From a checkpoint of a small mixture-of-experts model trained on Wikipedia: 1451M tokens.
Below are experts of layer 6 (counted from 0) of a mixture-of-experts language model. Rows are named router (the router's row for the expert), up (a neuron's input weights, with its number) and show model dimensions 40-79. Each number is 128 + 24 x the weight over its row's rms, rounded and kept within 0 to 255. Numbers have three digits each.
Before each expert's rows: "gets" lists some tokens that make up at least twice as much of what it gets as of all text; "comes after" lists some tokens at least twice as common just before its tokens as in all text. This comes from a sample of Wikipedia text that the model never trained on. Tokens count by the router's weight.

# expert 31
gets: " ", "1", "–", "|", "0", "′"
comes after: "|", "0", " |", "–", "9", "2"
router:151122108170139120141090096153119129096130146148129160159130138105202114137140163109112148129135065094097129150155079146
up8:076108165121123158092103137095133104106107141104100140114132153140112140116130129139121139123144123099137117126117149140
up9:133114061172136203111120105102166121072137139170128099128107131139149168167146179173128107127092144088158158131128128125
up10:122109141096068138108128163140095109136120129123118118144133149155111100120125161154136103121124106170136168174156153142
up11:125147133099123120167176198106153122101141109089100144176141096141160108135126152129170124122110140111104154108144123138
up12:106115143174137087081134138118123102092113135133133107133128109126122160155150088119136177114092132126147146079109125128
up13:135186142152128124131129162140185111125134118150123135122131120092150087153133065069095111157127088117110127110116138133
up14:129139125072115150106155083161133123123165117153146144120129156159132140144107116123093114161140170109111098135119130114
up15:141118104124118095124128138117111107122158135101128098129121118112111135160109136146108161103155153134123107143137154158
up16:135103076096124171108123133148110070110169133124145098130115127135132158137149129120137109116112118128123162137154146120
up17:125117132100122131149100156070121110159145129108111093118188124128120101107096163120105135125147120081137124151174186105
up18:114161115132140151114148116150167169090120138141129164097172147066137092112106124177096105142127135161135133103157130110
up19:111118169132122132158132091125102145111124072136155164115124098137123149141121138083124135145143172161175120118143127150
up20:107131116122077115145134192133128127063120128127107099136145140128156119158094130153141140100121137115143134155099119114
up21:101116169129133107073105127130145125106101136138103052148115104140113125108103134087096145144130113104112141173162154125
up22:183125159151128128168112129097145120140124104061105100134128140137146135084074126145122094152111147081113135159152180142
up23:121114134136128095101185096125110081137135138127159121132106151122146105137124111143169135117108122142101116155105120090
up24:145110077141111142159090115152116122104122105153177108110115107139136158131131150096095128152104156118110120152147192153
up25:117106117110108156139098160120107108086174156164153143128125117125138127119153173142179111138099091115104161122116136119
up26:129122118182120135097151150169126135103137121124115108130115127110089122145144145122114127133170094105167136142075111141
up27:135132147133110151097125113126153152163132114134135143117166098128127135149117156149141122117152148176105136150105160098
up28:126142167124120135102144153126115105097136127116084163128169174122125053097134176125105165121152104087143161132068117133
up29:111129065145122103114180150131160101143170120168115143120137126117119160124124101124108133132104109161128126090109098143
up30:114108155120174128079135118134132130118152125172181156139125122084114116153091116145220130144127149131177106142152158158
up31:122112122144083096133139098136136100157120152128158125120139151160137141136114105100154125115123179164139125123118121133
up32:124124091146109146115120133112134136104133125088126157134074144136120127077132169154067094093146124145111155156119155151
up33:142117128126130099125187156114142116134105137175117139140169140103158134116114139128144130183069189177122130137115087095
up34:147134158145180145146160127097131160119171135166129149135120143097120086111130124160140131106118143124150112115115165156
up35:143089117121073140121125113145056127137114142118136118152133084115090109130123113134184107104131173136124143128172161168
up36:088081139118150101126130162140144119139121092153116143128157148115123156063110137172127149146130121113145144131144117178
up37:160097157154132120149133166080109134105135118115067139141156112120161118095086131117135137151119143091097107140165124099
up38:124150111139105134112127151104130158099123092152135165118164102170115099156110075127109119122133115171143108149136090150
up39:111167139095102138095095118136115153174125163122099117089127142145100090095151091153129047089145143147133104123114129089
up40:171116147107089135166117156101085104124116148095144122166128135132113169106096135128131106121104146113134158104131178179
up41:121098141114116129113168123086100127149145096151157114128144117131075082129084117126106095150127145119094114096135136118
up42:102151079111142122125092138129154139158153133127083064074160124125118124123128130167141123116075129133159137151155154117
up43:131128151097116144118161180137105146156137159120180142129128118133118104138133138129158109111096173157149117137146154159
up44:190150150087141122159124112147144179113115140153146112168093135125090115111154133168128095088121132111149130140121121096
up45:118145138104138098120146132120143146113141117108148127119150122135133082148157137094123104173128112192115152136104129139
up46:092164104154141105110117136118137123149145104131145113130122107145151155133113114145102127129149103135175130085077139117
up47:110153074099088120095117117099134113154146123151153057112170081145097139137103143128102104115148095139135116128131128109
up48:124085141138118168120149135118132123102088135111139128135112121168125111184097107125078118131137095133120117124095124127
up49:123173095131143164153186178117115081115136134133115105135127060107124123125060157166110165100124124108134092133139160122
up50:135160173151162113138135145076129129134119126095116123131080089153136133099104178162086110125122130102154106103123174117
up51:141131165117131107112136147142113102101137103141095135133159114139094145160167118141147112104129123092106129133164087158
up52:128139119106072102133096092132142164165160151105125084129086134126108152141132135146147140144113128094140129062153110110
up53:132139122144133172093113140152140110127134137137123121107122108105145114104125118167117156113130110135124129106125157189
up54:148137097104096147092125083115143119154121114101148110087097145128091112099135170160140153095162131115097135114098148137

# expert 8
gets: "0", "8", "5", "7", "6", "4"
comes after: "0", "9", "8", "5", "4", "1"
router:121098172135130109133100153181134123113130151108145129134128092117096135125119148144118172124121113098154102088126137121
up11:110116134100092132144126057134107116114137146141151098183119137107139120142108147165162173088122173113089134114121143113
up12:148111145151105125159111168103098164171169129151095097109103178106140119126140152139126122155107126113137151172140134118
up13:128131147119166131135160140098088175132141113104137131131165150127111108122129127132125117090112143139111105130151099174
up14:181163101111135127149103140150115117165148122128131112183107128142143043154101143107135120149126142134141148114131133146
up15:147145133136164140080121084115128088127127132144145153157142150126125150152126130142105161189129149103126076103085120156
up16:121129100140133111117113115167159145123143114181121153123144111117134099105151118070151113116190124079133164112095143123
up17:134181133121152129161115117136105167127111103152130112099148146127152173141118078146124127111106128136147119151127126116
up18:130105157120119118133084115160143165153094093093135142140144106094085134147112133132131118072144084084138157133090148131
up19:143155088120126153111123167055155118124096124099124118165119132151143087109098081117096121112139125121147098129093114098
up20:147116086097162122103118148092159167100138101197142107150139111137137117084085118146138107119132104141142162183196131152
up21:156149089123106120127177061131150136158115067116128128107041113132127145150133145169109109102145177147109073115123135147
up22:109136098121087125109150145085133094134156107102117131106109111133144104146127107132075145100090159108147135143160127126
up23:121167138060149175119121123105135122139120172123153089140079155102151115156134129114091156095120154133118156138192136141
up24:091117108099108111162106121110131141180108107119166148129127132172119158151084149147123128150102126132208103112116133143
up25:178128125113137150138167163152100107077111091132150072136140114127102120110104166090115139127145097126129197157121108166
up26:155093149167134140138128139103168124141128148156154158138120120088184093123109133134148096113133131075128158118124154127
up27:123112111149075134114134135140068119136155113176120069133105111097116112154149085124135128151095104136135110112142169164
up28:132089133082113119088144145122141159107135170172142117142181120167132095172149110128170088147068163114114114098173141168
up29:082103091116157137121171159107103129103159122148090089169182131141130156093116154129143131143140144147085161122125149130
up30:144120075153116118098152124104086106067104096206125102155179137133113155132122155134156147154081146162143138078170146098
up31:154154100126143111153193153163161092147144066123132098112104116105120135149105093124123163066126151108106150132126153104
up32:152152146080181148119153120124111122154176078151148130143135115105100178130137126132144160136086093115117152101119084142
up33:120145091163119146105107089100125129088148121099156087130129114128112140115162132139095138158083134166141128124103118136
up34:160158130155132119115140144099103176135126105117093064119064133138089155172079151177166094141160131095086107133148133134
up35:093127150113122166151112108138147104157116123156119098145103100125118155165142142099121127140128163128160096102114098145
up36:140188149129122185148084154174138121115105101106160105141136136147141133131171145077156102102141105155170136108111102121
up37:120136108128118158090146148119144116139145157102092118135127115118092143126105128121159149091124141108099129122107121118
up38:174144132083133146110148151155134119094138121085112124140128101126134143148111116138095169107115164089101140138155134146
up39:139175123118110150128147148188111113157145103164154125115139167141124073114093135131102114132129128165180102139130116140
up40:129064137156125125123163096129127133107153129087130151156126123108093135105086159124174146123157116105139135147151135146
up41:104128113144142116145148141148120154112089122101098128120137086155141127127115162136105123122135114082128126132141111144
up42:141139102078169111141167128089153143060145108122116102155138120104112061112128114110151134147169149114092129144106149156
up43:159109098125106111146110149061128115095106103147145110161125124112118103118119086135115133103157127157145120174135108133
up44:128126118115109108088084121127152106184138118124139128083131152105156124175160131143139124146111110154144099119121086143
up45:105107172130084159117148091129179099087072126138110148136103104106161128116169161115126152108128144155113126135133141171
up46:143128130118152161137147106125093131153155140131141113107125172160124139118119112117119077143107115137158132148133157104
up47:100098105149104105104122171154081103119155090194122146129127092189097092163132167147133109109159170151101098146124073176
up48:140140141081136153134131064123125169121174116119145144132080129134109149085126117114160115094134138104148136104142152104
up49:167151162130141092108182139109114139099151152174134129143125144113111122132134122085113140072089101109122131127113167125
up50:136127138148134122136146120153133115108110055105148131103115134134142154128142112120107161130098105094077136117150125125
up51:095109103117106097110122123116152096125132169139119154134170145109195152089179130108104151080143116118140130151149124149
up52:141116142129098081103165158149148124059167137134121089114199118137161126142083116127153098134094159134115118138100158140
up53:138141151139103089104124135147147101145120159109095135116085148127157149127139168107112145132113125131116111119155157078
up54:105131124116131136117145095122142123105102124120168130128144121097136077117138125113138172132108120174113148154125136182
up55:154134122143123105130162100094171153138100110157103133150139110135151153090117122138096151125126140130146159175130114100
up56:133142131100114181088135110134123096108155117075126159149137123122133148131143078155124170097110180103132111092152137139
up57:120152120160175158124126167120158169121095110128156130143145115121114101106178139130106106158124147102140154114109127135

# expert 23
gets: " ", "2", "1", " May", " January", " November"
comes after: " ", "1", "2", " in", " January", " May"
router:098099133159134156113111118075151166096101114121140125087102145112134142123143109152140173103121081164080161129123122165
up11:105139099146133144146124123120111120108122110130107123144126087082106175102116129168124160145150127116103105138122133179
up12:123119140160122088140155140136129117099110133090102109120088143107147127126143147101078116105101101116105146094150134099
up13:130109132157140120095103111134138084126136138159115128168103179108160119095134134059163116149141144120124139105095106133
up14:110118128104103105115129163129115111154127109085125142138124123144114065159133120192048139146139110133143148174142166112
up15:152082104124087129164136125151116145144168105125131131143136110101160116117118087163112164100126137092171159121111143133
up16:144141107096166121128135157144141138134155145132125157083121115130095140133161121128149117117149119074102130143136112142
up17:121149157163119110157117151120163119103091148157146098125114153132166106116104166116156122162100135127138127128155103104
up18:138092121134124140135114090108163108082122069105156118116146099153112116163135114103108115107099158129116142144092126143
up19:124130104165142093142147155118065141151108116069093105133128165148135129107101124137105132114116129106117138153134070153
up20:131161115084127147145133126114168123132120106141137166103095116099119161148168128112118126111172125150171140092090136097
up21:116160133171149128173107127154124100108107130085116070090088115116084136107151114158126123125132088089095167144104128146
up22:140170142115137120136088159160157116101105142162139119150157096098164132116130133107128116110102086120127108140120116156
up23:115166134133142126106131130132171109169116166142114110142099137104119143168101150129115158175124155156135141148115122156
up24:138155121154105133158131146072125105153139146104154131126095120107152168171178105140127138114152102159107121113166127067
up25:160153127118129114117134149112147142150118113144153119120110126163125135135163131119135111121172136113137157102156133101
up26:128110111112116153167149126130075138129113122125059133156180101154197174109109144157171123118094116151112134128096139079
up27:127110160123101135116182128142105127115148125117091178156122144098141134124160123142164147155145112191101094136154129120
up28:114190133120130113166126128144111115116109141145119100138092112132118109129052098123097129128168156174140080150105158130
up29:125148120148101138117127104099081122131152170124154132122105149142121154125135108106150150112133101132170158104119154078
up30:128140117093153099181126105127119146113193114122092127112134108123113109112094176143133157105108143070144104153101137124
up31:164153148130143112117118149108163133115152146097114098125092124062120129092140109134112144150154133105138122105184126159
up32:129096160175137126084154089102124138148148195132139131158151122155106076140080084140103141113066117116137098142149130113
up33:149124120099166139097131126117068147083094143090179140157125152133082113114150148120113107113151125137171144129139127115
up34:118166123084116105129111115148174100174171097145169153064142095161130148111146120144105119163130099181133122089146125142
up35:140137138122099131160105130145111130146118165134149111129157150093150122117164122142083126108122170105169130120171140110
up36:138135120123114145158117128110099112113118136110086091159113165129142119122136127099109140125125161149092149123159124114
up37:161159104117103134128171147135160091118128104142148162165138067099127114136136165123097128137171135119106163104106134191
up38:069110158128094140128135157111138097157121119133075139121123143115125117148145096112074135130102132136108113123135122110
up39:118091142136144115153116115134076114114113125108111110106157100074128104114141133130099107143138173125161086089161134116
up40:111101137132128129062176133130131126104131141128117135129167109101118127102156092123134163158114162146146120149145103132
up41:161097148190124143191130089132106121177126088150118123135117086129087106149095136144120116107122136166117147091139101129
up42:128133123139164149125112178118107118117129124121124172127166128137128080137115177120132101122161074137143134105118174109
up43:141128121096076152136119114113159109113159127155148129133155098076089101119100116119136123126128145118141131120125118159
up44:116150131143116114084134149155085127125120136090143116178108125133156136098128143075144164181133177135164110102113082148
up45:145149128110125110172157070142110158108106117144129138121098125118136165141143109105130090105138071119132135126118103087
up46:142122129146135118128117170118152109102120142154082156151092103125156113092103129181108090121122133159128121099135175169
up47:133146139138104110158159169108161120145122126147147137126127118104096102143125167108107083148149101083077104112161101151
up48:161130107067146148134135152111099116110143105081168126165146111155114153141175134148094125084114118172088129127102114129
up49:122120155147115131151118107134173125126142137142110117166157144095142125130135130159095143115139161127113169128167136133
up50:141094121128124155145110065107133156136086140165102106101146142148136172150081136105164151123125169107174081168136120094
up51:137138145121135100129133112169123134158144091096104128148133166110151166093107149154144142151140159126115120165124103133
up52:142146140148100105150107141142148122163138130131135125156101083139101142172120099142148095112181129125119119173191122134
up53:133127105101141120080106108140125110103101200189121086129140154116139119121099139127123104144130103133125113090139136154
up54:116121140120105147085094073153158106117158155146120207167145112112148118103142111095137128104123140139155141166133153090
up55:124121073079104111159141127100130152104110139157139175108126059086096106130116138095124118107099101158111112081133104110
up56:114134128147112074103127136114143088133138112137109130125107167160138091141081089076142135149111119163121143110095122137
up57:110150127131110134106105133161150128148161107137158133144159114111101156140128128142102173111172108169111144157152134126